From a checkpoint of a small mixture-of-experts model trained on Wikipedia: a sigmoid router.
Below are experts of layer 4 (counted from 0) of a mixture-of-experts language model. Rows are named router (the router's row for the expert), gate (a neuron's input weights, with its number), up (a neuron's input weights, with its number), down (a neuron's output weights, with its number) and show model dimensions 0-127. Each number is 500 + 25 x the weight over its row's rms, rounded and kept within 0 to 999. Numbers have three digits each.
After each expert's rows: a language model's description of what the expert responds to. This comes from a sample of Wikipedia text that the model never trained on.

# expert 25
router:537502470431508474538463534484489507483481532504496493489531505535500547497518477494523502527500491474472551502457458510516486475512508507537479516490492452511510492463544512540476490490496469513500461490487509522527509498501484513501491471479506515479479485478513521508492502477512500452537482535541512500519533495492500485487521499457501505530482520510516505474484467518481525486494
gate0:547500505488492472583467518504554499509494505525515506492509490541545495483518498515496495475509502521485498525485501480482510504515487461501507528537557508541503521526502484508493497455492515522506507496505463528497508556503487484542488468524503506477494522483498520505522481533507508482499494504479500502513483516514515504498465526516528497483526502508496453502489511531474463480501
up0:508453515521503481567438476509498515488516472548440505512522482560519499496492508442473486520519515490520538468531472473482540488515523525494503534533525475522493513490512503486479531500527505584494499511495494556456497494482492525514530490518468497454534525479519483499469539499548511517496506513524564504496488465510497518506477540534494473501509531506508510481472520488485521467511
down0:470490481475492487502470509506497541470491469474485486549527536501550514509501490483498503513537514540509456487514504496531496490514552486495527488492536528507473516524472460452521505503538493518541516479496482524517522532543479481454527540450487515487483494509491551532542479472470524512526514512503456486530478507512546516553490522495469477531480479484508503511479523490461495522536
Film and media sections

# expert 27
router:539482485504485487564515477512467549492518520527507552452443491499483470506485503475474513487532485534483512485452501467498543495562494499508503495533473489518478491497506541506571486478513484571491458508465490519529509467465452532503469477480489508558495502531471477504489456510448513548518558506567476524507512488467466478472498507507483507494515481527487481467477476480474502526543
gate0:500529496477494469512439490487486542508506509497468543469457486476529497480515526489468490498550504455556474468477490506479496474523506455457516520488461485486505525484488500498488485462512485532526476532501512528534517506493523482498476516470506514537464498492520435517476524520505519516553477526523534527493501549496467486527482519552448497517488508529488491482479514475514494503522
up0:458501461506464525502451531495535473488538501474532481500506522506485514515490499479525498513499517456496525534498496490495532495464525543508534527553527487515473487490466524495503520502488481472498496496531542496467478483506507466443520510496487489502537526489512543480433496479508506513494528480534491483539474499520511500545517473489523538505494459525480476514487505489511506536467
down0:499502521460499470523488536470480509506472516421492456525492494507470450459472494519442529489486474470488487471538492459471536480510514506552466498507487494507518506507513504451556467499451532479485446564511500512455516527548465452474529494526547528487519502465520480495516520466507471460507491486511506486501490536513509547500462523501496502466518513511510505491518516507498473491487
Word endings and completions

# expert 12
router:493484519493472517491496465492497505512486518487504510462505477484498483512492475456521480504541515513508468506532468545501477493485508468510536527471542507510456527544490496479500485542484478509479518511502520467505482466503478520511519510519530513508504506467512468510514528529511484494542510486500510537538502472518501523505506502522460517513499510481473523489443502513452459500501
gate0:562504487485495470500479480476506532499488475511529490490477499514486480536477496496479484482500506513473457504517476500489520461465516513520485482492541494495498515475507513541486526552461518541493520501522480451491496465493484484468511499527496547475498463464503513527465485558518479511523505494470545482506491478527528528526463484512482450454515507475520463454503475504424463492516
up0:470498504530481525509529498517466523497514521516505477483542516510493502429492501516523475496438499495539512480447514499525430490511474497468510536484516491492510455530514510494521467503511506482519479504479540548520485537491526499514538474481500462538528499515532483488496513474462529504501530532530440495520500485528480458479482532473481576508512490451503500521516470488555531562488
down0:488502529463516487542507489498476470487492481490515455476479436474445482543466498530549524500510480504504483476507488539518494518552518492514467486490480468487477487524485563483471474500483549510508473478508496537515534485513478482509463522472517467519468542478464505511498472525516502509476501459506511561502527520517478521554525521533528538517495500494445481508511488494526508482506
Pronouns and phrasal particles

# expert 20
router:512473440503505470521487509511516490487512491472519461493492543494513517530473501503472495546493513517451531528484490527521482514528517509513466460500492523514498500495470530504511493497470507513491533541536536498523547481508518463537495523501502476515502522527519490488524480509489519496488529499516496506513505504498514496482492459495503505480495543506554470514508494487520506510526
gate0:522504475503475550514478502505514499540488471493514557481514510538485473495526504529490511504512509492467460544483464500492501494490489492520449549520493536515558503493503501505503491452545482475491475501514527528532510510497475487517538507509498523535478485521490518484546453478485510448489491517483500492518497463499489479532512496495488481492489515497483491556451508534512501543507
up0:501481495465498492487509480484500524474523500467430480569530519471453515504490483478526457535504487549511490454512503465522506475513467531498529467483513524476457507522474492462487507547495502526524498513509467477474467511506536516468451499460496512501476496511493476480467557539495492580494479504482526506520447509481497512488495511503465519500514486486512526457494489496493550482514
down0:478504488488497480456525513516461513496466520488479483525498527480469511456481470514505491490514488532493524480483514513502504543507552513552486519517502490481536499496476548472533493501503505521527479457467474514495499521520480509524507472471531556517467495521477506499489506532500502485514499527534494499476483475474497563502453480496515503496506515473502490532478523513495512533534
Prepositions after verbs

# expert 3
router:486522500495470500502516487522456528507493527536543486482515508505506524513488439522473501532467535505495524486525476485513483506509462476516489492499506509500457520502518548477490517541480509453524516521556466446507478442515518492526505463479521521515532500523489464537487489481494531544452479517465498501469522499498496491472524498510531528514517559469489490511498528475493478470496
gate0:503502473538485523500513515479511463487492499534485500483475559520478500467483504508468529509518507498539499488504504468478521482492498487475554557537493511489523507497512513512483511478507512453483528496481494503495494539442495482474529547503461502517493472523483518500514493490538503485471505510513557515471489480456508508537487502525457528489521496521494510535498524494491490467525
up0:470497501495524501486525502499475523522523486512514540477538522473432544505492493496476488496536498504471504491500516515491484490508539490464552552528441502522425466496493489444541473524557506527506542532540498503488473500485471497487518458498474465494472518451506522449512505507489488495495488475467558473467544499495530526503520487521506524515491459516480515499482514570487506506511
down0:515513520545521516467495506453491495492461525478455487522487531474451485525502499477485449511507463524452477477485514516481532507468501498521522490510548503511477493504476551494485507473512514517504501521485479538491483494521512527503509474462514524479506493502526501508540500493524480498494546457468452486509510480497482512526537516490522489508530495473524498515519524474529505483553
Infobox field colons

# expert 6
router:490490526479504501537529477495502499499505503517503521447516493526509494522489492550494516459464520474512471502527498473448503506463476505494487479479504582507533494502525499521551485512492513455529469500488512489461522523485463496451481477461479522481486513508502520516504500491478481472508488532510486508480525495502494488530437544515470502480468454509472541491518518537478489506557
gate0:458520543502488488497515499512531492497466490519501541509546484494480519494496450495514522502508476530488518507542529506485484461453512486520511509512521520510517515479476527494487468457478492485462475496479461483502489490505511517500492499511516523502471490482437467564523525524458480524462511488484484499499508527512537471489495548505474486496485481486495501506544561518494462544559
up0:463560477501511477511516506560486485493505506504504499498476461480464545534511502498527507528528496521506512494498516505476490494525509501484479490494530535557489508524535523486478485498505467502489464493493449478502480456452479513507475506499531560508483484495461450544510547526507481516481496512501503464477487515476529507478496483472460497457498472520453487510498476480550507486535
down0:503521504487490468553547493549505508467528488446500541521495509476515531567492496511517534501493473474521492428528496515486487516517536486517505503485458513471481515505544472522505508545494462495494507500496497483511537513481488515539492518504530511509523532508519474494491522496491498488515559491496461529545505480512494509546510469464491517528483521506547523503502495471441513475496
Determiners before nouns

# expert 10
router:478506530504483500523510471492497530507519487490512494448478479492481514530548503499526517495530458505533516505500454467499474524478475497473498488482484500466520492510547474503555495471524481490512518551492490512469544541486513487496513547504501510518486436518503507491492510537517474498496466482495498484494501489532514519497487502519532514471474498496499490519488549485500479535523
gate0:447472515509522490525571464440499504481497515501540476424518496445494472508516478516522481478492519540500511513457487469477510462510463457492510490472514502506521478493515521533483428485511493501484512499527554509502492494484471540465543451506487476500530463496521537480497501543504496533519519504518532532468460561515477481504520450527467481504477496470462516490526564483548499485503
up0:491469520477508531506521514497533485531527576527472506535517469539511502539469530524483466511522501503480522521512459487525502492469490512526482456518515478530517503522498448505485477537500519508468500465497506504487521426500520485511496499515493452481518521489485484492511498468442545476487489465540479522526498496517485498517458518511513511486491487589497463488520519497506508454473
down0:554530502527512487513513484531511495505531514473511473505496487504471497544456483451484460508519468528451493480516459497497483477515488523498528469503478464469492499452492502487477485507505449505489524536492512554468526489482487491480491459473444520468470482497520525523479513473499521483511531508479522497511452542482514508485503476512505532461477504474485488509501470492465507513515
Name pieces after D/L

# expert 7
router:485517526474498468517476482525494469496496497548470533506496512477479484484508481475528457540510487537493538513546512492507481488471507519472449530518495511511474506484506469515500496498510498527487485464502504502524467525494514460553475535507506502490457471477465495525477538485461522507512457473539506497502492503518500490480525479514511508535519504458461480466503466505491541471532
gate0:516508473480481489498513466496520496477484489476464489481495485525452488551538510468499496485505520482494521510525516483459483476514475495494582504498541517517487480522498507465496503478508508470488515539487516508478484571524497467523491476504497489494515507462499512474512537467496471508454466512510515515474480518533525555503507515494506497497451504478523508518494541477460489554540
up0:513496485520496482469474529460474475533500471551473510515503511469484516469458544451498505505506521507526481528465521480548481523506511471530471482495465492488484500497534506571539498519496526508523495452539511505503507411485489523465530540500508491490466481538510483559482477503513512502476497532487517497505519490452502490503485489494507515533491501529480483501486456481526506449512
down0:522504495464489485485538455498500528516496502493465465530530516528478482527504553483486476500506519485489492473511456470484478510506488480531520478506518554545542531508510502484502502514531518523529509477479492473511487544478512490492509468538437499484519506518465485544482542473497483520492451507542484473472497476510492488500517492500525464529536484536515529467480539521517506486481
Conjunctions and possessives

# expert 16
router:501543546531510491499492474502502498467538492519471475508485518504496508517525516485536436478507475496534534481511486430476500494523494490497476460536504482531485475496481484489521436466501492482467491536500510493472482513493498460465485517504487528475478472505494476495530507494476474468527510490568519480463459533452505509470513496490524520492508496510466487499475505536469550534538
gate0:479541516499523533481469553501543537462481493528479488502524466473488524539495529467512489487547530454485506513520523526479497498517535491506491515480485526497452532512501485462492516480484512497475493523493512432513485490441496503500515471509443546482476479472444476519474495505489464511486495519496471511470488515518526480499467489540485494530495518503484480497516503487485527460535
up0:503495518499447497508450471481540485493502476537558495488491530535509457517526501498534522502492527480508528531497496480446529497482479487484496520515508512508499495480518479520522513535511496500485520446486471493532482519500530511466483458463463511490494554527515567440495493490499502483516495466480429474499497483499505518536464506506525524459530484513504490460435486532510504460500
down0:528491537467491525504490452521516505473509527506503494496515522527489515504477530458472513515501489505546517526511524466490501495521499502473470434525513560500559484524486505507506503415474515515508533503511546501517507503539519463487503526516502451476528498539530474543465523519482488465524474494520491523509465500493485545476484481490504489478460524506461523474487496526515542487484
Letter z and G-names

# expert 13
router:526501477485529523464475519533502528525479516458489468531515503466520525517501512531500518544512476506495494475527552494486518530484527489522524486509534497459487455502463512490457491513534478509474535492503465494523498500491517504501517508520499466499531526497520484497521473467518533532494530515470485495539524509478513469477533482498506497479531543489523517506503507470515457454435
gate0:488517479495465514527498500501505491464498472502471474542483527497508503532505478467481497504504502550507505501542505430507527488527494419501520456530487499504510495502506489493497504499478554513502485502499511453458560492521491501498483516489530489504477489494521545530555487500532474513481511490555489497514507476491485445526528473501499481548469511503482513454522498523515528491498
up0:529475527505489503491503481545474542506489462472530501489510487493536478492513515472477469522487500475474467486504491495500489476506500446452506492469463581487490538462539492516510465518473540515472517484479437462490474482517486496482483448474503533519520472519499516462482477534575475525473505501551449511489555485522544492500573491499505539528499487498471505523508500498493521507520
down0:515527496510492490514506501476477480499456504515501455503477516480523498527526518506502527536484470537499504526472549482458513520482482485471494531469485489520477496522511551527510513516479510513508461517461482508492489485517481561486517478482541544519529534491485541493512482501478532466531479512513447513492507486474470517482545499512470504459437510522512541490431479491500491458492
Spaces before numbers

# expert 29
router:481529488504491499489511476512476484459502490512492522515493502499476496505456524498494530519493530481523497488516503519439545511487533543469503474518457464480514522484501500508533492478474592532507489480521472522504484477519473500489517508491452531543494493459464494456500468465525490490488510478531521486477497523493486530499457522509489462490513412506464542465511489486510476513464
gate0:513504504484495498504487491482500466482487500475488534455499548555499498507477486492486531495486552503515483503515494481509498506531484530476524481487479499479475533473500505500499521499515488503517484522468471500458423523534488529502511561494483479463496528423500530441461507495539523508494494477524511490462502477510523492501482501525477458523500464487486454449512512490478495524509
up0:520492467502492508480438456483485450485491528502498520481496535461506494521506460493498506495471517491492488482502529482475552527466498548527474494461499485467549509467491473451523499480457478478453529507503501510488517483517555472459462450558478482470480455466488506503535494511462493485484517552518535477508481486495507505491499497514459517500494553487508525490478547495542556522508
down0:475556497529453503516514495487490488551495482498475513501487464524529479501476516497523478518523499552503494497501468493503572463488492497491482518507503446489500536498453479513503496507499502513507484477528504477505522469513507504535492536512534525454512488517498491525515499498513450470516523460499489459501513538504524497525497489475530517475461493504505485499520526443539508479489
Word pieces after b/ar

# expert 14
router:528513476487521526475463524537502529530472514451487474521507507469517514515505508527500510538510462507495495486518559497480521530489527487513523485503532503467485452509466508490460491516538479514478540490511468500520498518492515506496517513521499462497536522499514488494520482481516538539500534506468490500529527517482499475471537475494497490483535535490533531527500503474525476460434
gate0:504455471490502515484506454496481523488513493470469507504522521482483479482487500494462535480529484495546480455521539448489510506508483482557511519512511515523470521509531500473506502496487472497490521469494523494540485505515517508448516509497460495470502460459509501490448499518478509456469530497515522488460494437457506488488517531514535477498487475521472511495474527530465485446521
up0:540491452454479511499531455471499537515504496445479487482472459497439480502531487517500495493554494478531470535498507502464492501528492534507512538509492506472492532509497492512477446533512509481529492519524521452453462479496512456517490499527496462501481505472501504512497496502517481494499515538512530511527508537484541527491494582489478500471497535500532506539518482482509510492504
down0:468516541518524491521500512489475508489540466537494496516509499551497533533521502500505467494503482461457459524523485491518508491524532507482506470499502517510533480487565507481512520514514498485491493488484477528532475545534544458532504500469535516536529526517492460533516523499446469477503534488446511475473534509477480521493468527472526514493501499454474477507497505526479520521500
Numbers and sentence starts

# expert 23
router:507493520507473492531547542506494454513534488544508522473522527467496499487493467494481488455474507503519468506526501472529506510453516533484493477497493493529465543503519494511469475524499535480496526506520523516475530491516497473458522507545482505511507504490497512486515501540509513487501500547535475533489467512497519552485479492491500513489491490482508484509510547509499534522508
gate0:520525560516505465536507486502505447514516545487521525449500499493497517499483486486516498482478541519473480495488463507514450494497469502529513538510474470528461495498466507516483475523534513524500523571523495515538478497505480486488510503493473474502510476493495470474491495499509489473496483562499543497483394494521496443546491493482501511490502507449495502466491498519514539486501
up0:537505490485462527515498493531488484453542502500465468476478507484523499489489496477500486533553462486462505519476499464524518544539487544478470536558542514457475527527517531513493516493516491500471483461501520497499535504517538511520504462536540530483523511458468517510499513528496496512482539460500457482525527480502521529454504483518472478507522488520506493519468506514461474503473
down0:521497510511454509507463459472498508517487502445500479496503485509530518530496472489521479527500488498498502483506536528515473513522500528507486528498491517494488464488512522521534507511492490481503508502474484552489518501539490529497475496476522523454481462493473523470490497461530499467488502458524505480502524536460526488525491513539517484521504477508500546481486514468489508497467
Word pieces after initial consonant

# expert 15
router:534479459489456480451494517486505493480501488492481528533538486474552483536511509505474513510483498527535475491492500515538489529475520504518474480507504478489533480485557494450500515525503508520498530494465516469468490497464472501498536529493476480480480499517470508536496492469465489480504460492503508484520547474509536477490524465526513506501517486508527536489494487455532491522493
gate0:500470521499503487475500527448507497484503466541490535438465510507480538532510499532490508498497507493492535512476567486499471492492509490519513528506516486517504467490478512477528494478486505495513489503485473502511470527501529485505498474551505514490499485500467443555489528485512491475474512459538524502451526499522478499504496413522479568493511482565470505503463489476474454531536
up0:511502492525494487470517534482484451488489482550486506453476509506481491549513487510516543506520508486483490485512549486511491486451488520510524499547522463531514484512482538475541504493512469486521499517490492503481491479520520518509493451524478495503482520499489505522507506502458515496488532468503516474462535486490463499484481459495539512522507471531484498501493493460480512567539
down0:527543498496497536484501497509490523545481491491480412464476477523506531543491475505506462528489513517495521492464566498538485536481512453444506503539497527505470475533530511486518500502509482466522533475464472535479480510541486512532492497485474500483509501475517535471509513543465465475421490494538508543532482475508499495490521487502506497465520513523504504478468510498500459536504
Forms of be

# expert 2
router:526509475492518520476465530539500523530472514452493463528505502473517524517501521524500516543513473508496487490518555504478524524483535487520528493501538511474485455514469504480466492520534478522491533495507472489520492507497513505494517505521492464507529515494519487486517487476521531534502535502477486488520529519472501468465532473490498483485533536482535537527503510478521468460433
gate0:507465506518541477525483507502456515522513489513525480490493490472468430483528457534485507503503525513513489499472514533518478497519489546438494493482524498527496515475519484526483542514527496494506484507508483466557489476505487467501456464472523515490511485475471493495469480499484475498540485507502478502486468521541496492528504458474455447512521488556533517470522477464514527533510
up0:469524501497515492537472533523519462542477459500449497494503487517451442508513491518454506501481477493519513498515478495510481499516494537498499466524485467532496480509483495503511515524507492499508453498517506547471484441515458495511499479512519494495549515506468502479516517515459562519527469530486486489486487475505509445540513480501467547535538488472463540475508456488514515491511
down0:482468492499489479543476517507541523459474488501501497537486437501512479530507479513501487495487528497515524484515493534492524498487485477515542511483508489513506466515453507480515498526518485517514531477534511505538516483508513541493519575502516516454505535479493501492490476494471550450511492500570486525520443470485423515515503489474519504493483503513499496484496509483547502473520
Numbers and capitals in tables

# expert 22
router:473484525519524465534580471468508493508488481505496462489516509526499519498468498498489507478488528480479517518474517531513458446476512493485525540512511540486503502530522520456512505451491461500508487513470517482459543556515514469493528521501494515503510486521479487492489472496475442504499506470515499466492439531513469521562479549498487501501507478532439479513499483478526500518465
gate0:530536499484489499509480501515515530492509469484497499500489569513516471504452501490451459475520520493478531539498500523571466519500487495515467536500518544497489466519521517517521527480535528502496503483527508508471427509462494522484483540484483491484497509505460514489494485513490478495460500454503478460500448496488527540489466493526520455483517509523501493495524512538513496517528
up0:529491437494480496504466517481555520490475530490518511485479489480546498501480479491506513513466499487501508520510515540535442506486510519490506517461482494538471470527470524471507502497511501568517448516481486500485478455423507518540467459492479522466477502449492499502490468505484512504518488522492504491530493495466487519478512511517504481493492494515486493466531529507505484512441
down0:483508493498500518512494467489500528513510495502491470497508488461525530526471520489518495479524557528533474477509503500522504488497524511516528506477480512533457476519488520526504499478458516478486483509501535505524473500535451495490555510494471513481500519527473511451526530457493514474492526490515493493490480494563492561528500484495471498530487503472523515488509518456570510476523
Letters b and m, in

# expert 17
router:512519522466475531513453476498510444478451541505505517497493528496553454527478497496471484484495525544467479520504440527504432498537488495514532465494508520497539487471501550532464540480475523549504521458508485520497482481544500541509484500442469463529505483502532494494483526502497461523480522481543516521509481500443514516461501542464485505485511473507496479477487464503479456509528
gate0:545520492519492508520539501461511492531527518512515522491488497528519470504488497484501488473498500522552500462522446525523458486444497513521514444487505529459502520507520560512501512458479501448501527503500474472512533485502556496504508519464491477500479463515492505495516494509496451520509445481453488508476498507457496534505471529447458502509484496550507478513519510508498503495536
up0:485448521511523502495485511518500490543543508496469491514482488539550499480509494486575510491542506518482523518488507493522513505495465527510501456480465497501458494504522495473476577519516477524542481527498467517561505491502493499499524522489468495510514491515502460501448525500493491525501506502559493513496444477475524497512490485522511490466431517530483487566489491495509534468491
down0:503480529536503501479452497502484480512498545499520511488498492534484543488471475502479538500475480499523491467538470489539562472470499532467530473491550507499459513494494507483470521471514555512493509469501529475566504521501488507497510515491550516503494482514509517499502509481546516489499512501520477508516517506519509460514500505563559443500533506497465504513501501503506486543505
Suffix pieces in names

# expert 18
router:471496507520509506480488508497539544458495465485510496514514536504516489515519482490477483485514530493482500517481486485460513533508463494491486513503499530476501488507509469501520520497497480466517478482518497497467477525498527487495481439493489533520452511535534488481488524478550517465502478527501535478514517513497457529489502495470505500534488507515502495486507499524501489545474
gate0:481483519526518466514447480516571525503486445499500492479462477488532532509476496519492478469498531521503496491480467486474518514520500518491455521459524497501495486512507479497493489458481477480513483516467503538491547510510492480487513497501457495517529502469505522486481499465464456503531458518477551542488501520463509549433490512516534525530481468449476505482506535488497499528531
up0:491530478481502514469528449494475497458527536515463485531546527521465481520509460502511520503468492508521534478465521518517454488509522497506491499500521509487500511496499520521534487477482516501507443512493496530524468483499479532480505489549521465416491529517532505571516499527488475521503526499516507507491526532516504488570488531464499520459522535489452502504482518487496483461508
down0:507544497447499500504464494532508557472465520477496532478500495508518491501495491485495558495501470517436478527503491479525478528485471492475498508459496516487506507520444525517502516449504538539555456472504464486517503479494535497529519518506519493481513482467566494480497442529517527506530525514479512495509483460502496485532486485484515521476493491449529439507489512524466503523492
South Asian name syllables

# expert 28
router:493471493483541518514523522495480504492501502528458524536493536527493495497499503490497468531479526464491516477507500477475532541505438503494478507510512463507528516537486490475478514475497513463498475491529468508492519494512455480512499482475474527526484533472509490488504488506463516475495467530461507525476502469490478486478495511473471498494501530514475477461508508487508482471477
gate0:488547518474484464517500562507526463475510465512533516508453480549492539477498512531528526450463532485460510457525458516461470527548472506522499493481483510512530501463493517475507542532528463502507523495489488488461503505457538519477477486528496535472497513530502458493521515483500473470510530490474519513469446492499495485549514495544565510535503502522502515472503493502489514455478
up0:495485486476498516510479500495516525513518547527478481511499518507496516531522525479504489528513514554478531478514525489520487501472520529516481517505518504494473496517503561533536505505505476452512466469455475507526472513530498480495480402502499469501506516488479530477507540533505488504532513511503500489502522524483515507489480524489482480494474486456506519512471462512470488514556
down0:535484475527504487518497480506521530493486509582503525471473493501504529460529525482502476505557473510511523489508555489499526532528549492511485466533516478548502472498534495488491500472477478472486528498484546446491477517518505511465443512477504505449498464498527520492519516496552462558468487505483519512530500452522449478506533501502464540476486539486499474504511548515489464511517
Accented foreign name pieces

# expert 5
router:481520481508505512486517488468466477487559501492530473498508501544470534525485544519503498503501499518473457504497442508496513495513511537506489518440491523538502518540532490467532528505505528468508533544481546510538427556471496474470480501516533502535531486470466518540528489501490534467539521491503481525487504488502466522524545545508497488496497529539496527490485483477472477487508
gate0:488532491474488477518514520521463511520510425448522496502547494526485517514508486481506425510485510491494501478500455472514476474484483583489488496438531506522466519511533517516496506436513499522511530506528517492504534479540457476502511500491553531492519469471513505495541532531533499513495472486478557501509472536507471487460486476504463520498489494556498486485533485501498526509502
up0:498471498506554496511477497511523461515489519495479554536455499487520489516496480485497545523525532472517456506507503560455465535493502489483521511532447517475499489514500479513474484505502499518501485489514480528524472497474517519474477511490483443501464553520520458501497496448486528461552434532517457498501484481497547486536524508526520478527511493481506493469534536501490494497500
down0:504495494475500505481512505505541535502494515496518483503497508505457485477498539501514476496509488517519506453497456555487482503490466558508514481511490495523483465494476509479493502492498522518544473498483521496524504521509477495473503524487491525499428494510486548491507511490506480503547506500474534494503504475482506508465541475521472525546462507521478485464497494491560484484495
Year prefixes and colons

# expert 31
router:515484496499502476496548499481520542461541517465508537533526467481495476479482492492481530459533513503501487556526465486483539469526467500514514446487503507507477478481490486488456520487479503491505523458468507483498489476493532467511542483507478476505535508501532488547547501520478555465524513516504501511491476488449493499515489544486527484529478465553523470508486527479511477486517
gate0:506551504516482490496557535501531499463522518511470547512511515551467458480498499494482525494501544510481504508520511497451472470477476470479468532481523470504508474478480489518507585453469544488517525527496528496486480498502506522480482466511502506516497543532502473489514446527505455506540494547530489485497532502518566474481485475535535505462474531514488496509502513521487488465518
up0:504489478510479523483484524512496525457509448498564501515506501511504516541490528500491480478481517508465503491457512508476481495417515435491496539517520486467515477483484531534502506515539518477532536499485532465525529518491505482499505508520556497509538526516487477496545504517515485479510496520517510494527497492504488483495532502501469520480507515472525489494470534552476477458554
down0:508468499514494520525463498490494525505494491484530524503495509453483561490537534497503501491477487514528518514514511501452491543466489464537525488517448491543516480485502509500495464502518497508427523441503492481458525511570520469504492499518510535498488448496500491454506486475550503497455487539482491512479504574519502466498492532513510516540535496512534547499548505516454511456496
Commas

# expert 24
router:464480498495517476474491509489510514513498535466468538512480508487516567444474494494508501506500486519464506427488524490517474520470514525510520488513498484451504522501451497486499544490526511505522489539504490498502482496507541507529518467513507500508470501527471456499510537466471474471469467499497538529457497441522509515526482486539524480483515502463516505462498538543532516501514
gate0:503451467511483501505551500491502533461529494497530487514494483513559543461459436474474533493482444491488466474475480479495496501500534501480531497560521495519503514466470493484542535492522489514532455545485497442518484531506516541514504454502534522522479482497475452477493503523454524501504510528525462494468490533520484525488516491537516506525530509488467516544527494547548453524529
up0:551496506509488470508536495480472475482501525488513497506497459475520521515442478483506534518488479480476530509450510539458506511518441517495485519545496530513489503495506461488532478446534488508479473485458487473527506463462504459502497506518545540500463530519492494478489529485494482508498499491538508506487461523471501511492519485542500454466476447508477508545519523532534467472517
down0:527486505507524556453514506502486474496485500463519467521523509493486481511520490503493480507499536512521502508521542531469545520495513475503461511528492505456502491526538474495488498493496508510526509535496485519551534481476522485493533501502468448512491548458494505484489457486519511523535524488534460494499484448536525540496528559525460508486520461506482531497505471529484479455496
Geographic infobox data

# expert 1
router:527502510487528489507477492544531485523515460472459496508503506508504497510536512491509451504469558494518486463485494477519535431482522526506449498454488485495471527485540447490545477467492511493564480580478534480474461432522537488473554480464522523481538495494475487459497466518534497506491530532483481472440523513526506497468514468496514527540490524473472474508504552495493521515473
gate0:493512504501483529552512520484485465480446504486468512537499495484503484552487523460495436485522498525504475516476514502498453479503489511518513534490479462475526499526497485484510493520482498465520550498533466485507483472462494496527507479522500516462529529488506518496473513499473502486491536525533502511470470510518477503480515459499534550537488482524484520511537500511491511584520
up0:452475499489482458464510528488499518470453499489527509523491479489496483515526532447550500507494465436514481539511517493490483474518532482470524493517549516476521477518506507500498553470503540492485527474465505505490480450506500507481496481512535508514521517465524511505502517501466470522488508483500504500456514513550522503494511473500538510464499560512512524548455507524542497534524
down0:515512499495541492495525456490504546499532507469481459485469505509498463484492508456528502495546503484460476540460479542498513483512554511504502526542516473488534494514502517514487519495511526444472470525518493474510499496467478534540525507528532487516476526492559514536514509470521477507522482466494531472489508511459520511498489505488509442507502481531500530491535481471499528495522
Semicolons and word middles

# expert 19
router:521491524533489492471522489461508496487497502526528491480508472520540484454523490487492540474506474543505535480509541503471506517501458492493518520514508466467530506519525522498501481513468458483478515482503528496494541497481518486471456537501498516511453519523484539494503555504481502484509481477463484484469541501508497488440470507488517543526521475499514477508492476534550479495504
gate0:505466513541485520520494463477529526490505489526472514535522511555537466502472443541504519462508502480500498520510496465511511484484507492461489508502504499465477510472483501469487503497491509500457518507490507513504487546539478481498492527484483496523493457444473542480484532492507513503514512490500462483524505509446509506472447523464517506490501508506471471469479456538550481485511
up0:481495498533504484530516503486544481496501453508505534521503482565544477464462460512497516466515507495499469522532481450550504509513477440462489510492487493521471505468481504497503519518463492479456524483520527527488498552530459509524463513508486473505503466505452496485488491479490501517477500503481502467521481515496519440471508491520490508526518487454478485484466462506469488503515
down0:517462540485492508466507454496516518529555514502503477494461481510508494550475510501506496492510516547482507492484533491461460452488499497484492550511466524500469506492553487447521502479523495490478499499526506506545491497497524490485519492548481487507517493478529490474475497512497481535459482509465577527505505485469544525495477526526471477506465497521512476429493515489491477536527
Biography openers

# expert 4
router:504482535560495517500527500507483512449499472519472486474477469516509470471511517475452482430476474505474476540512466536522499464501486496508461528506561518541473512463515494496462524480497480462491510479455480549512546488519482533499496502503526487542520502490515485513484499581487506485494484529521509484511490512468474507524519533484485488476469514549496507521504488515491485509479
gate0:480530551497484522547522511537526536490533513512441482462492474523493454509585491439506479495470489487515453535482511463497458502489487520466467543463499469488473516510517524487529503468478480456491491499500463542472538522492500530460511495512497476525444464503475495481480498475472552510494501451545484497543514530513514532535475502447499493508468463509486486501533494497515463500483
up0:549493505473515516437503510507524493511487492506518473505499500507497509463456534492499573493545519512506546517485471504493505476550488504543496489500523493501509502505520521507479518513487492510487500514519550492516467467487494493482474519459493541492503495484507494505487505468526490516509502530464487485505507482502515533494477472501497457499544501499519491493477473452473503531510
down0:453527471515536482521499516477473467490482473473515462465551502518515468477527511491547502488509495522533500529496505454447502496457488487492479505506497515501544497493494481478510463536479497505515495545475459472495495504496462525533500512509456508502469496508510514527504495494486490516478512524516511476477470513478528501479476480489492492468514493524530527458488520491476461469509
Word endings, See, spaces